Weights of a small mixture-of-experts language model, trained from scratch on English Wikipedia.
Size: 14 layers, 33.9M parameters.
Experts: 16 experts in each of 14 layers, a sigmoid router.
Training: a variant of Muon for the experts, 242M tokens, 3687 steps.
Below are experts of layer 2 (counted from 0) of a mixture-of-experts language model. Rows are named router (the router's row for the expert), down (a neuron's output weights, with its number) and show model dimensions 128-255. Each number is 500 + 25 x the weight over its row's rms, rounded and kept within 0 to 999. Numbers have three digits each.
After each expert's rows: "comes before" lists some tokens at least twice as common just after its tokens as in all text. This comes from a sample of Wikipedia text that the model never trained on. Tokens count by the router's weight.

# expert 12
router:488493518496530536508529500566490545508499510523514542507515450504486517543510613469524473508472497476492488467440489502530551523515481484513499525546527477515468523532485517490478504475482535463491557502527527462467539508508507486508473504491499496515499489534474503513492487514493511515531489506508517483523461519498509497486429467503499536502431527483479497494462539486522481497532
down0:505485485500504514478475484465512522543484537482542468521521506512533513553507473494527476475488520441511487493459487494512491483521503488503505474518446528518494494525512501478488519467485523511483525507475494503472469497506485546499507491464495509485566455496513517533498436508531519509497476518521463511495543513483511468515491536512496460492525491502470481500496483485491504493481
down1:496498551461510430544546513483509467503463557496491511480512518482518535518491502504513527515486525463501463477499494516532519533517534489466495538488512487487479528467467489564466536519546501509541500508462463509485447514544503492531502516519477519497464506498508521470471483512467456482503534461488533517510497500497504513476498493462540479483491538513499492498470530535511490483504
down2:508476502501508469488532520491533556530474531519520512491498490525505495527498494542512474518493541493515464487485494450504507516516478530515466442510548493490521489517464506512499516521466507453463505505477485506501506493516537471483514538513532458537532472497472481473440506498508505552510493471462434529524509502459498507506504508514551457508483523512529446496538499512469482482479
down3:524511497497514526513473482515466497523485551470505492559492504495562520523484504501484500520497489523513519506514492522501476486523497475515461476473524548491503502532453523529507490480561473488510509534471545521477446490506471466543492493461458524467500518490490478475528500530501503449490506506528454468491475476523504506499529510508538485519492539472493530451472507543502502482470
down4:525513507493516515490476550497476533474461477449492547487523462489538481478529466488513489493523479489546486457536515492534457529491486489517522487519511523536524484448528502468508478507525520501480499503473535484507492467526491545463498566481473478477546482507504481563485475519478536446478486483524474504500526498499491522488517517495506502467510458490468471486549535496506490469484
down5:478447522473520540500490515499470521545543481469481511513520509495514499465487509543467487531485497490523497474468509498528479504502512465560492494476523464465512522510544490558532539491527495518533468478532512497467459513459491543481488474522500503514524491537498521503500487448484522510501533444526468524497517487437490539505552484507505460517495519449521496513465486514536515530492
down6:462507508499462544571543536490481501542481521487504484486458535517481519495474488491494532497487521520485511484492531463507482496486514477470474513521534536494523521484500464472462497488528496481495493496504494501507491459482515487497504462534490478542477489481455529518493489509510491491519487466495485515534495473455478520544490515484463466543506521437476498505523534494502508523488
down7:499511467528477506500494517423506516481499481456491482535507491522484507521507493444516492541490552491469519478508530498477484500493491479481494529507516517526513506464547499490485439517500535473496497480514507503476506440450499500515514524498489486450455494511497489487505476492506467457530480528484545502498491534500526510507497491501483524507499455486501512551467540511494509505508
down8:501524454535489491471490540513464518529535471476495507449496466471527514504487467520514556510524505489530506489504482533498485478491519541518541501543477545493521495485507480519487545512483483486485462506498490507496484529501511489444513482520534477477528480532493451513463509505509486485496503457504486536484498520533463523458477507540489510499499530489500456484524520518493517542510
down9:486503536479489496486506516486470505505451513516495512497489519475517494492488524505495567541520511526482512516487488454506563471493508524480503483534486570504528534484483500453510508524489510473507490509522537429510532461511485497444531474485495500514510501517515511507506530489496496467490501530526485509480529510483505545478515516514547460508471515484498492492566507516494528505469
down10:498495466458472465462483478543531440500517477426477467464469453480537463467527514458509493517481543490465532506506508538475488496526512483513503511478495518509518519495528524497473521484507477477528469518475495478525523487511475510441493511514533485523555474506507538482471524527469494493519476536504525455510460481535515515472523507459521479539495492515482516498483507469515520510507
down11:504494531502483513497519507491536500515493539491478530525527469532505489492517501501510515488442511473526444505522555526541495485424497467533532490484482495519508482457485522519479452455505460540530515510501519543462505501461471527482469504511551534479490467493483514470480509533514529470482506508501493496511561507515471465475457477505498545518454484530520461493485494563508488489506
down12:512482497507512494500502546493528512479469499486471554497496507472487526505503513499503499474487516501500470507506493526483441482531488497522475505535512533514478527510479479526494509473549534523501500476548510500528483506512491502535514514505464513481429488520492471515479500505451494491544492491523483501489488504541535514538535525477546454506486490467531489481472484515514466518478
down13:515569500497521493513535516487528484498467500507505503506488528466491498535519444521504504473507470461530528476525477523455507502522521489501484511488529448527469535570504537524480510513456482532519516508542475540497472488510542456500490490502472549544470474509514486538503546516530474457489505513511533513485474495508525541538463562543500488479483513532502476521510461491496500472486
down14:519535509502527510514507514449505464503502482457516536496482474487508506461531473489507505505552519539496504495503455517526484508492519504517511478497480520490533487498513439484506496516486471518475468514521461498515494472492518500552508486471490515482470483542510470502520455549516491493490546499504455504498459458493498492461445481541514528525519538508492476463481522470474508505485
down15:504538506491502502513477513506482524510476488500512553494497499487521495467523531539497524469498465513507519515451497460521481451550456518530478471493498505499529498503545509476483443514482515530564513522467523513520486522479548469505497499503501505504451484515494523484485515532509484495494494504487470520481530535473493510518507515510513521477512486517509499492514508545482485477484
comes before: " ", "|", "-", "20", "19", "1"

# expert 14
router:491531493484531490527456516499531507508520492508516521516527472473479504487522515456509518550464446481462472530469510482526522501508497479486502488519491500518455503490563492476525500484486512516464503472476475493460480504453507464505483518486495463527565502472514514573480520524476490509515499483537532499457467572494536483471474495527491545461457525508457512477483536491519466510454
down0:499518502449492481473519511492518501503462487469509462526517503480524492547484522491511512517516508493531453499530532524470459504479485510499497529498524495469453501506459542532481506477537478503518516572532538497495490503498488491558467480496500509550471495477489533495509484555484481481513510510523467477493527445493472502460488494513473487487548499466539502494549511533505584476524
down1:524511524474497486486472482491513464488481519497474478501468511490515497478508537489493505515500487526483496552524480460487521518464464488504497501461512495518510489468483528481483477510469490515523468532538483510531538511477490526511475515504452502548469508514528474514503479522480508508494548520488499488511454478486501517465512577523511502542504553486485452529506502538488470451511
down2:490465489461471452480529508492504492480479497506498477509465524504523503498469534514486552431521504519465525494505572468480515470520490540487503524503471502482457458507509504510544489472501495469497503513506464494505500521526510490483532500474526464473510510462494478525502504479526534511500524524506468533455503477498482502507445475476512515505521548535457533509509518478527529483538
down3:492545478504494515544472501505500494465493488494489482453471536526544511473542492515522467502503482501516525504518498548462500470490509499481524503491488541544508511487544441481477533467537528463471452477504540458509479484527534538456486467488469488464503508470487470516501519511508497468503512527449471464481466479495485474541459498505516515521532507513516514484500493486513508497498
down4:505513474502463495505522512493530490477540468499542519493509535524502512464466515492484520474460537496463467445463484525497444521494477472497475429499499463540514521472512468505512528494485474457505480517503488466493508466484493448511492518505516507511534493514529468515497497464488542504483482490488529505488519504529511456483495493521500475480480520506531505541516522463540479505516
down5:549509483529498491483515541497475516494510525479527479540472531465519461470502481464473516513503499484502497526491520497467525501511512481527476472505526510517499523517474501468487477511456531512521466453519522500483531497514540476538531506505448501462527517525560492484561492532524479539503505518529506512520483505505548468520490496448509519502458514513525505477530436505452510500486
down6:496474500518479493547498483455502537503468499464463537520526526534507471482493530504502506507478498529493495477488509569500521538519518517495468510472483472487478463513489504505493519461484504441509499505511534532492498468543504509449481540521527459472506511470508517495550492522516518536525516473557495512527498517497495504474495511537489458529489481487495497494512512521422506537526
down7:511482504519507529481450528518477518528526522504503533532466516503468517497523512541528444507528500478448523506543511466418449507522481502484512479483529511530504485518507517563497509474521483535532474499509499463505485478517479488502483468473515506505495497504487505530496495508496567539526496490493521491518503494535450495460505459490458488497473507549554480473484491535498465507456
down8:518509562543499461522503503532496529475506537432492479491481530488459516521493509511490448507505547510501487508506523507541549560476541527492508470502468488486493508541499490506501487456478512509470489525522535566516516505499480514532532508527480492471516507509494535491484535507471518502497536476482504521520495513517471508509450490488496475517494516527475469510498506487507454535537
down9:501519531526510459549506516527479494486538491466475485523468466528531455511541541509468506470535460496516504482491489458509480519518494521473490536555533487485498480537511465529557525476509513504479506467521502511531497456517488480489544527494490497513461513499522451498484499510527462482479552497522506487484496461500525495494474523506474483469493505474537482499522487499503512482490
down10:463472522506471475539505482510526496498464489493506488523495515454529529465516508549456489440528443498472487485479489438471506485496541444499484522466530476507481462429488502529509496472506519517549502479504514528498502492452472515504500467494476507534508499538490507520499513498519520503510558519509493496543483468527521521504488447539465443485506530518563515525503476496523483470530
down11:495487523422511501487480493516517532502526482515494505525521472463531539516480499491468537487469506452494490486539502498481494504479538538485501502528489543492473473488498474497463518481506478500499507526483511499538488477469492504487547445525528510461462525541484488478547524541480526503529536503540511532445534480475496512480507495493458466510473483521507502515476466484475549567510
down12:508487502479454469528508533469495469473466488508493467518541514512531518513570474525508488526448468473558465524461512493437461462492486512496475529493501503545498520503503510516483487469478511526506496506449506550487503527496494518508527481512507447488497513470524513499451491523485493517513517478508532512498536475486498527505474521509488477476508534502547492520509521492540522489486
down13:528538481543492533498482490470482475501470492467459472489482550519486501469528487487458488487516506493486545475470467527446493538520482520496527446435466504519501463514509509531489517552469487510515483471467473504484515535508445519484462490518466472476526461502558500547564485528487516484467520482490470551534488501482511503501511550529510509503466482475466513493499535471465461459467
down14:518510500498518450474491516485485496529514490497509490533508501511463490511492487469495487483474475523510477465523522553512456496510496505520464465544468469555517482502478519481502481487529492501531485521485511429500520488473503508529528577524520488512468505514457450484522538537499516511467514485542470505457523533504507493488480482469519468500497499475514536497495533459511529512519
down15:495505520490491515484509568511511515529541499531513498450485540496511506499481479467517493528477534467497551457488492493453500496535515509497507484521559499477506467511525505529524487481540515499501528539510501484500490520493495495479490491477463531518486544520502457506539458488481470493531526510503504491473510484491534493490462505481510476535517464524471512502485496534478522519495
comes before: "20", "19", "1", "18", "2", "0"

# expert 4
router:467497546491477493497525520485516526534512504498487518533515486472483495503531499490505488499489487493442525464455531474500561519569471449486524494496469494487475493520519523482472522474567485463496500521492505501496504512501492482520481491531510508511518499495432511492461482531491511513466494534488514483488514500502492500441494521466441532489493523553493480472471519456512474497535
down0:530530510512492497477521477502486475540521483471509462490515522459521526476511481496528486491482507507496544472481486516513494491516493488537487494456530490503518477534540491481542528510502479488485505461491537517525486502514465524480524518465553502492540478468486498484517501531516482489466460539478504483491485549491538503545436495506461486533484517465511511488507511508490527501457
down1:476509488466476510487515471524523470499485522499464516542460490498502524498475475491532490522493468472501514509455494536522501539493483544479497517475444467548485524498566476478545541492443549497476488498519519495535483503532553451515500499512503482515498500461520527530528521479508483501493515484528512504491524486507480506494482458473505456510481452489508502491454505520493485496479
down2:478487497515468491523488528464527485497450528520473470514508541457526508481557500484499533503491498497548508485522432463489487478520508508501512486503468508494501513475475506550504481503456500527470528499502498529478480483529521539528477532502489535514485536483505490506505480464482483520495483482501498538521500510532496529482489515443490477503478511504522518513492525513524488529485
down3:472524547511505482488495463511460527488480514549495564513491503489525505500457462531462493495503483470471514524492503472503469514444527523484566523512517531500491504510552495511532492471505521521484475531498534474474554533523505486488488502496499493479530451482487547511510513500479470513463498499478503478473487526524466511512525500496536491468498515528448491532503519508493495514527
down4:480500483558526512503547490508501478466536474504520533500505527535495533524500543504517496488500487507468490494497498532435482489483495499498525497518498499480477498456495504474528546475533519526452504517491480498505538499533473578499485482522503515482476494501575528465512507471486540498525513515502500469545455479495513482494515503505515486566498528495543501500536488530505508511527
down5:501483473529528491522467471450444523525520439516450521437485534523513469462518534460480505523485475524531531498488525505522503497505514556538528465470492510520492435543546498489502510500510495510478486498489473520443543497491520517474472527510553570513487509533483523468456486516478511497495498524520479483491493515510457546487521438505521507507504532444509494462515472471480520493495
down6:468539499459517489487504489467479478507520498477455456478471561546527462441503492508465530516492504530520510516507522510511515544493536506491485461491515502503531506524497486518536470510525513467515512540499516524504520497512506502482541494508502549486506500504474502474509529524476477490491497493494464482468503511500491460519486495499501497514479499500492504526480472483520511492492
down7:495459503496542488527517505499455525472542510486484507502516481537500512488474517524452527503460580498502480505506475524515540511510476503516461477481496552510484489485494493502473489526521534509497530485506470505511511460483502470495479499519450510544497507525484506501522458470501509505495497479476466502487529467510506477498521474520497492490476518480530507486509519538543513491526
down8:508533499510508463504483476500467507476507480467482487484478460485544532505484500553493490534509492541506440499498475490553485523473468493499527508493469514507491532466492502513453512514502525488486522521499517528501508490490479537476527522508493490450496514483519488490460514492522504473500500453515526480488479463516490480509564507471518464493514489461515544532521497500502502535513
down9:486520509520484464471501490497463518498516518503498550486485490523512464499485488517442503516527515549459527525491509472468488541497522489516465485472481513501494462516516548473517518525478508503495516498507486475516492490473520528525526459490479495478490530474545535547495511494512510476429506513474488516512504554474496493497524493520497472497511490452480565499537472508488536480526
down10:509494484530509507502501527498543545497511486516492471452479488505485459471496466533497486500520504506497503487528527478492454535562504510530535525565500471479512491487488496476498472508474547460566533539471486491486516462520503504462543527473488470513477528504505534485481513461513548514484521469502515497473532504488464521524535506503519491436474467458497493537495507499510505476506
down11:477504516478518524534521533522508488480491481488482431476530492471504475491503532512525528496515512522504519491496476521509513505468524529522517500492541469462453492467489484529488511536505489532528506455570504508460487479479506494457523525478546495519520453543547478470487514475534532476551510467467469489494528497517464471478476506525498500490464489498473503482478503526494525557521
down12:494501463504518528483495480486498440472450534494475521451500472506513518469489433501505498484525506502531513513512511532542545495499523470514522498494494472507534502514506494504453507487517534467521523471510483483501519465483483494534446504485494521515548524497486473541449511502467517505512533558494470537516507483509461521517478496529535477489467485521504518477482479458524474508482
down13:496510452476499472509473557500497471475469496513484537534503520491530529511513485530495503520515510550510503545508500542488500490466509460486561497490463496486504523481542524488469493491479549496495453525517464489501525507478525536501477523531464509549513489485502513502543497455501488516471463537532509448554510496482490521471483541513470515489454512526529507478487547539485471450482
down14:519539533528520513505451476492500536490478454523559495489509465493521509493483556512529503518499535528497511519526460498486515519478500516518515484450521466469482447498527497484495488541516494527474490504479506491484522516483508548508529514505517521495511522467463439516476488510528517507480536481485515500493498534470552535516478510504498514474465528543498486491497531490510469509478
down15:528488471500488497481514468530499492465494529515503524483521522478507518480522490502502469457486512542474479504495496507521487522552490522532490527481512510545484474488511515546511495507564496511484471467491509501505466479479487438521537547504481558487487514444472483517512514515556467503505504547495474462500504490503499489494490501517481481500484518483517538452487481502486499515478
comes before: " the", " a", " his", " be", " an", " their"

# expert 5
router:489508520468522479477486475501477503508539458515496529503545484465477510509481481489486494533473493454492464447495504461545498498496482480474516463496478519498488528532474504483496527470492494492466514500457535488512527513495494428515512503512539486460554508552498492498500508450515516549474498553479527489498514469529520508497497452460480527502549503508499505483502542479500503427485
down0:512463490507538489501500466510487518491522505555489516519481483488479479506486501512440492493505549507490495521476545488511491462476496499498522491451505533538524498448501524497489526479528497510529541558471486481515516555518454491521520504506509504497498528523515502414514452518482520504534498516501498498547528466517475475484498543491486487485535510540491503490540516500502495506493
down1:512531501471481526512479488451485518509500493502472514512494466542536502513482491507504503496527485503544491493483512526496487491501532497502443466539499499519501569515515488501496514512499461508506424527483494558496464458561522495525506478505464503460505522532547489519551511467498496523505494485476484476550485507498459502504530482503520531500504504514505451497509492509499501468518
down2:505475510498489517493511507541483471484494472479492516506535486452455492492500507478514531519495521495510474523508495493495530524524488544525490487491532509495526551467475539468493526452521533488496512490504458487478515488509484479504460498498550491479493499550478528453545469479499539517492518506525508503524500456543499522488487522488492490465527479468475505509525549516515517536529
down3:513510531529447487489473507489450495520572522485544508486485535511530545492478501541519482512493498494458519484517477451514543542500489465474508530488527469492498501481524508524484474487550516467505499492498459496438462458549512517522540505464454477500499482454496542476462503526547494501518500518513498523477498534511506475486516561486509478539522501475518460501497445514456493472510
down4:504524490458562467482512530530472496502495513485474482426495522543480484500477440502502512500484484522540542498482476532506486446527478510491484493512541528475496495474465502476489516492509503471538482493529487483468503543503489527494513452519530477506553494495509463497497490477482473515496541500468508475472525493503483512515526537464500480505569575496500485497488502464528524520490
down5:485504531490494539485454531458479479528464511513516523508487483508509475480548496487516545516514548493474513495515481506565510470456544473510524468491486479481455496471445477535473535529496504523531480507507494535499495473556468475547532500489534455504526506504516497476479497525494521509520516506507489473518497474495475455476488488467507458503501542455558453464474516473530487525514
down6:502495459488486498514561511514502480514466482470490526510516517536471504483525540517511537477501474462569506529471535489516513515474497501474458529489509506515480487475502486575507560511515478497485477503477442525494486499521516495502493489502503500465509500427529524569542503482522511507482500479467475534485515491501494510535483520536521458524507465491483498518517484475491479465516
down7:509491509511483497521491460480482500547510487463513517463522523500529481501524477514470503455505547511507524495528468530503474482517449505490505468490495532456515491503522522456462539508480507506513474468483516557473505487505528560507516556462431498527558521526528507480528507508461514524489495481483526493489506507477519498510535519498524485489512568523547512514489441522489510490511
down8:483474476483492473518474514484465475461519441459523501509511478484454509519490501487529496535525514510498468522499543466496512538479519495474501514472500472508505487515526510477500450486545490490509497502475498476502519456482507492509543554520487536544463477540434432457507517476512501484504483530482492495471477512506518483496557523515518475532476507517489515499492449468494504465425
down9:532490518503484496470480502440485541485508487505481510478510525495496498477479464508459512463532475485507482512557510481495495477542529468451490489499511471503514512520506492498472468487517489573470485516487525459499507545489482480520503468499458519487504455516456518481492511522498472453480481540474508463537481483529482446549509525532508510525519497482461491521507489506510502495474
down10:499534518516521504497517490531504475504535511497465497462466477516453493502482507469501490481472506504509495527529548469527500499474522502505497465479483493506514475548483562502515462507514528507533510512521473524522479519509512504509485507507488502496465496510431503515518505490468486421529518462531500497530570471511493482473504524505508494526544551463523460499492489505470521513503
down11:508484509494464490522485445489517507487465525491482571513477497494540538487469529487514490493480505516476503497495522462484501471528519523538521510481533479499518512481455490508499462480470487507485446473475537453529507536501473517520517524518480494476501466466511492521458505505481462512517502495500503458531507560547482543547531542520519462523511456542473508503500507498500531487504
down12:474532503460505516508541496478521512500514503504477484520498515510475512520498485539491528522534466550527538530498471502498513471503462507506526517501487444513486503490510433502526525554498476540475481461503499506449467507506455491476481514518515583537536493511542530463491479476536502555499511479505512537523522525489524485481534537522519488540491487458523470517494495518500512474483
down13:513485489511502512488523485481525514489496486473478480536529468507478463489473527479473499522464480497529519538521471532517533486457519484474492505496513505462505522511485499518485433533525481484537502490497482519455546473485563472498494483494476527512462549517493481521495489487483480524497510536500528510519512495513509537496463469488477496499514495517468441506488496558474504467524
down14:509487508496524456508521508539467515492508496502581479483502524460512481548489514520516499452517474504539485448495516516520499485516523500514415498509481488470472487465492511516545499486483511507530513444503488510525527477492498534458518486485486488499555517513498513503488553533492507531487524512478455529448477493512496532502536519505537492497507477512465461497507490541467455473491
down15:476524483491523485536454503520516490491480519494469494535508557542539482532518492499475505508490536499482520485518474451483485495459503518534531528525493542494580494498500505513511511530478472516478498516510480519522482520513471459534514480501479537514489462461483507469451533521517516497482495490531454490485497486472496498483484499533442505476464485544507492517487500500433538520466
comes before: " the", "-", "==", " a", "|", "The"

# expert 0
router:459501525504504496506533486522514500526526515520557507498483511511481478495465514457505498510471473485502504504500501507523502490477474474467554524500499514483446524521477533522523558478505486500449475471489476480482503494513494488499519544512529481510517523502488513510519483513522549529518483518482486537520496474491523477495495478487434503492526511529481471456501492480558454492509
down0:518523470531507503501508478526506480515500535490493514473485497514467470540519520563457490468534486490519505522534402496489522507520476537493532471553509541506470515516488512545483493513468503524473503480512532498517498462471484543488497550547504533486483511473531492539514506525500494491489511500526491481455496467514443514510520476480503442527505497469526489471514481491448531498493
down1:531434528503538503474551491476468492488496482552491511492504516490541490506515474481515510511468486476462533438510444531463479509539477524501465474535531512496495527517510506465482512476504481505565534480514485502540524519551517469527494473505505495525524486455536496488528455455476475497503505471527466479480512489498527581540505524540514525515489471463498509505493501466529514503514
down2:481484515527513506476480491511464462524538510487498435523480464491486496467497497518555470491503512487484514453496487502496509517535499521511446479526558532508497490487479484517532517468486502560514531506478503503464480476537502491511557466455475495507504451537497529475512501508480466474528527539477548482449518531486495507469511510502500511514514490481495515485511490515474543483474
down3:488507497515503494505511547464473449473519517511531499549520499510525522513537491483516487528515550504524507500501445493542579512483477503500523531489500558526511492472515517520494473488509479520526485501484479467531495447538513500512460525543500516523454525478480478516530503551501502478507482465516496507461480495527497500485527504472521514499481518496492451497471462463521456521530
down4:536503513496584485519586520470515526479487497513512508538519529536541506505535519553534510500492513498494487465472502494460511465508510550494491453476479521517472514491493493533491469539486529520507534430537446519480488507491504483484486494485475466478527474519486499537488495503508553510466510485483525484468492474529465489508496495499506474494498489487484493545463473486509511490506
down5:547523519453501559482480590525495486517480480508467499474490502476517506537545513519501484494481467458454449476473509496488545540486499499487510504527452478511508490515484493512492535506482463520468501501506483538515518508433544539470500513501496522519483528518505448527540470532498486466492517565510498533521459510513490489508484485501506488486496501487525509525531472492503482491481
down6:548490455516497537482493504539505520572458449489485480481507505481478503525459469478498551488505476514498450452493498488530471532502513468551491456489475516539513511525501502516511528510489509494564562503520513495486485473439536500519485526523483494435513509481476415451501495493502467518462478491549486481515491520466458477477545468497494510478491493474481503473510524517488505493496
down7:535470489491506522499505545520496577514493481471463528532473452479523512519476511494514465469521551467455509489478504513488508544491512471518501525522523512518483462537487487477492486509499528476569526485491489493499543472486507483527483481533491489517499479529499525520452477494484474494493466526530511498506490523514509496516515510477523505525477506501479490527497475519482530463489
down8:476489512477498490489509504527506512564516470475522515565505521533510485543518485507531487526491497534463487503537541516528495513496507471490496507534488453493494498483463498532460500443535490466492482559482496552507454498532463543510520507481518478493525470461454478516540488470478484531494466487488496455560496487520537536558464505504472483549491451511496528500500433507445462508476
down9:525524521480516493490501507504472441514519484517485496535536510527492553502507510526494495463462471539446526562493470518481510500443527474520458517501529481488470510514471490492487540490470505516497440465452500527558504479486443511504498505486462515536512463493483544492481550465463494506513546493477544516508508479486554523499516529512494502490496492525498481515488502506506515534519
down10:460521486498511469524508505483539475533509478555463537530487490507552518454482452544509508492485478501547496546529451490483532523509521522524478519521519509519504468496532495559494510510516463457481544515501518459533493500511534545484452516462511491479496524455492514509514483495499527492532429483489468492458451557550498489500505529532571510492540509478500478491465511483502488514512
down11:502480486549524491479508501467513485441467492502443512482477459541503515498544481515528501443517509533473494518509506502542511499501505505525545520495540477489463507446531477496510498528516463474515434495487511492458491491533474473502511498516509501522463517487521498491431554563486499471509486468529502513488491493517512534473503498442498488485492535490499491544519537461500554502528
down12:479505505529481504525500514508507442507516510524546479509504475489518516472473502499510475490438500484481450521531508504452537535470507507479461510539565519456502495531462458518472482499516489441487507490509506543472477488528573492509519434511504506498483509511462487518510492486518519530533502498502490495494551496511476502486473517498465490499497496520500466472504511509481529518516
down13:508483437464528510510480500530528493484501531524468490507529494510479485516470493510485452513443465532465500515452502484485478537531519531506539511568497503519518534458484492449504501491529485518527464470507462503502460529501502481508536480537516487505495491483506498552515549473510507494451430505485514492485484459485476491457489502460511488488512494493501450532504494517543484513499
down14:507507444503516535517526524516543517497487482520497525472503449501481519458493480510532507497465502523490540554490459467505450525518460472496522501525502494538493537471464459520512550490511530503522503496516472519489492479505516525493440527511524517518479470475445527511496498485497520528507474495488474458521536476492501485494495504479508459469505493563521495462526473520525523468490
down15:515522452514508479463457526464507504539472512510526544479463516476504492492481502521485509539514480478502476527474555520503501491484536517492487525518520505479486473477549479525529464521486496539508472543524550519533488503539474512493492506464490533534549496472490516547524491491491488546479514535438506499460515496503507478501525470493494450484531506463479489509499503487498521490494
comes before: " |", ".", ",", "–", " |\n", ")"

# expert 2
router:494462520443547445470511474525489537526475491514560498520522498529485549531468504502518522521492490497456498495519550513528498531527480476496506512456472501500465511473496540467501536474515487485524523556527522496529501526504546508524478470511470474475512528484458505509522496524480530468534492543495537492496467491482508539505514519475515539485526493496486542468492506536506474507480
down0:491453490482497485515483498528467523473515508488479486485474485512526519519516499473543537505493538486486445508457478496543482495485491549519472525523504523543511518515526517516505513513514541463472540486448544510502495458454508534469526478485500520559473518514526505504502491527506497492483454498465478520500509490518507459480544491478492471519488494521499520526482468511478504538517
down1:557481489437541504502493493529532514497487463502489504506499511516518515460506551541498507484530492480478538491468542530545498505531512475476512485514509481507539500474508491517536508518468499494481472507546493508501491500479482490469462454493518526502517501492456504502483489516517490531537500521529499482474476483510505489470470525468525532502511487467489496474528435530470495517477
down2:534566531491482487515487503510501486485474507528466528474517478546490472506497480482499515476481527498479513542515517490482497497503451480529508488545509486504516518511528489500467484529477498477515501515526457504506507456507549486520526510486527517482478513488490510506506470511489472519519498513478443491480450440481460524542564530505531510447500542485524544465514504516511487511457
down3:504457499487519482520460487487470532456458470487515530489491494546511537510509463542494500463492471498536519514502498507471490532454499478481498447492496529524484545498531483525504487524533516470500466498526478496564455510496502509488504497545442493462484500527494450557501530536507496501531527504489522506530483508445499474485500518517488551474495496522528459493498498525474517523484
down4:504538506457534456498484476518471501529540499474482468508525454518437509480494496537472489491489472505514487506491497469477486498502465521483491462510459485487490491533545454506500477496536487504519502503551479527532475511529515492499498543507502536480508528463495526531519551486535521502512502488468538521459477453530518527510501510536471487482493503534466484539497495501512485463534
down5:479438525493515512472520503478515444559493480462477523489541481491546481539468526514506513481500477532506493551509478455466565492496482530457489501503530467480482533475524520530505482493510566488513501506549500490472511550516498518478515469490541525548486537460513482544507510464477498529512504515511501492522501502488501469506527476469483481507507513511514489519497544518516500472491
down6:493503510496510512509498479503448492536540527516482482486496458516517507495512488427521487512481509485498493469468538501505457535475568488522456492488497518505526549486476520496515519508474506466468508489501509500495446483508522537537521496529511495479473513508473542439471521486498482474521496488544488501498503515516510508510491508504474490483500490481525501490476470518525508463460
down7:474502523485509452457512507509503529462485522493494498463444549491525476481491505518493470486564477544466501502493530484501461529514499512464472467478524515477540547505532505471522489525496498513485468500519513508493514505497522543485434518526499499493505482462478480538485543482531556501466542484510469501525472507462497515462525490472502493505503525475557500491512494532482514544461
down8:517518529485496474489533486570499491528548523497482487501475480539509496490476485517507490474520513463477457517493505453434492542452522488507472473496523537524464499445529473562511565495454488521491479484506468496482501503528493497532493448522465560491490501501508516491485496523528479521548522468510483546512494563459516499556485509507569467514501504510483517505465527509506501535540
down9:494519495510528484499471509463461516460533493503517449498481535554505525532483528518504467483508488488478497469488504491545499486455506497509468455513507516493486486458548518519525473495536471515519520495528530539482542441517521502521537494508478510579535522489489520479518518495499512485488502482503508462543484483514484499517511540534466490476467547491515531518496496502479515508446
down10:519519516513504473485457442485529537495499527498512515515506496516485475500496519501528492490492509514512479514524482494509523478525523537521497510467500478508495501507532460509534488506529499515547496498514504499499491485505519497466533493468510565478527497516472475513482497485504554455514517513496494458476478516456525499548561484500527529502489458444517485545511500476488527512505
down11:475528474511506516478514514457488500514466517495479472466482516478512496568458474514544511512490481489507505468485498466463460499500511553498443495460487554496503500461482468513485524496505497560546468520499525526491496480517540495508551480489456509553497508497514520455461499484523535509560497446466491503473491503467513475484495521475490495504467498514508541498471502502508511504486
down12:495501471520483510486514462552494483520531432535457493507532526491458461446488515496461495483519510486446497475540534469506536486482529507524505495556485475513496547528532529474491468532485495491488441453511475458474493505510504502491488482553477509496554510478510494551502491420491512521516506462537554492515479508547534507498475500504489454508484516535507537504455497520499523478518
down13:532528519488510540488510512517524529532486480503473485495503544542449486486512533506455512535478501512497526491497526486499483507468505506505517533500502534525533467511506517526503468504521489462509462498536489508503466480481493527485494520516475518470485497548501502503484513512483493491491505430464566455489459544460528538523444450521534495513516513492495509499484520505494501531471
down14:483508471466522494495482495489494475439480512504500482477507456510498478528478503488518498529482484481496475543495506461514509529517484501546499480514496514539479528506457506514471492470526530466543496522529544472501556456513521474529518480528500521539534526456479459506465500492521535504510534506485484485477517513566511485442497494501509490502524524448512517521503502527493499485495
down15:518578468535530514506497513481534511503517496483456573503500503506470476537518490474500508523512504509486499509451530495483480530508485522508508511488502486507455502535484497501532495494458526511457527527506511499543475500510487502481497540499517503529554467500482500497498504528498500446515508464474486536482484523507487485534465470467511491500531516469517469500450511501467502473486
comes before: " of", ":", ",", " in", "\n", " and"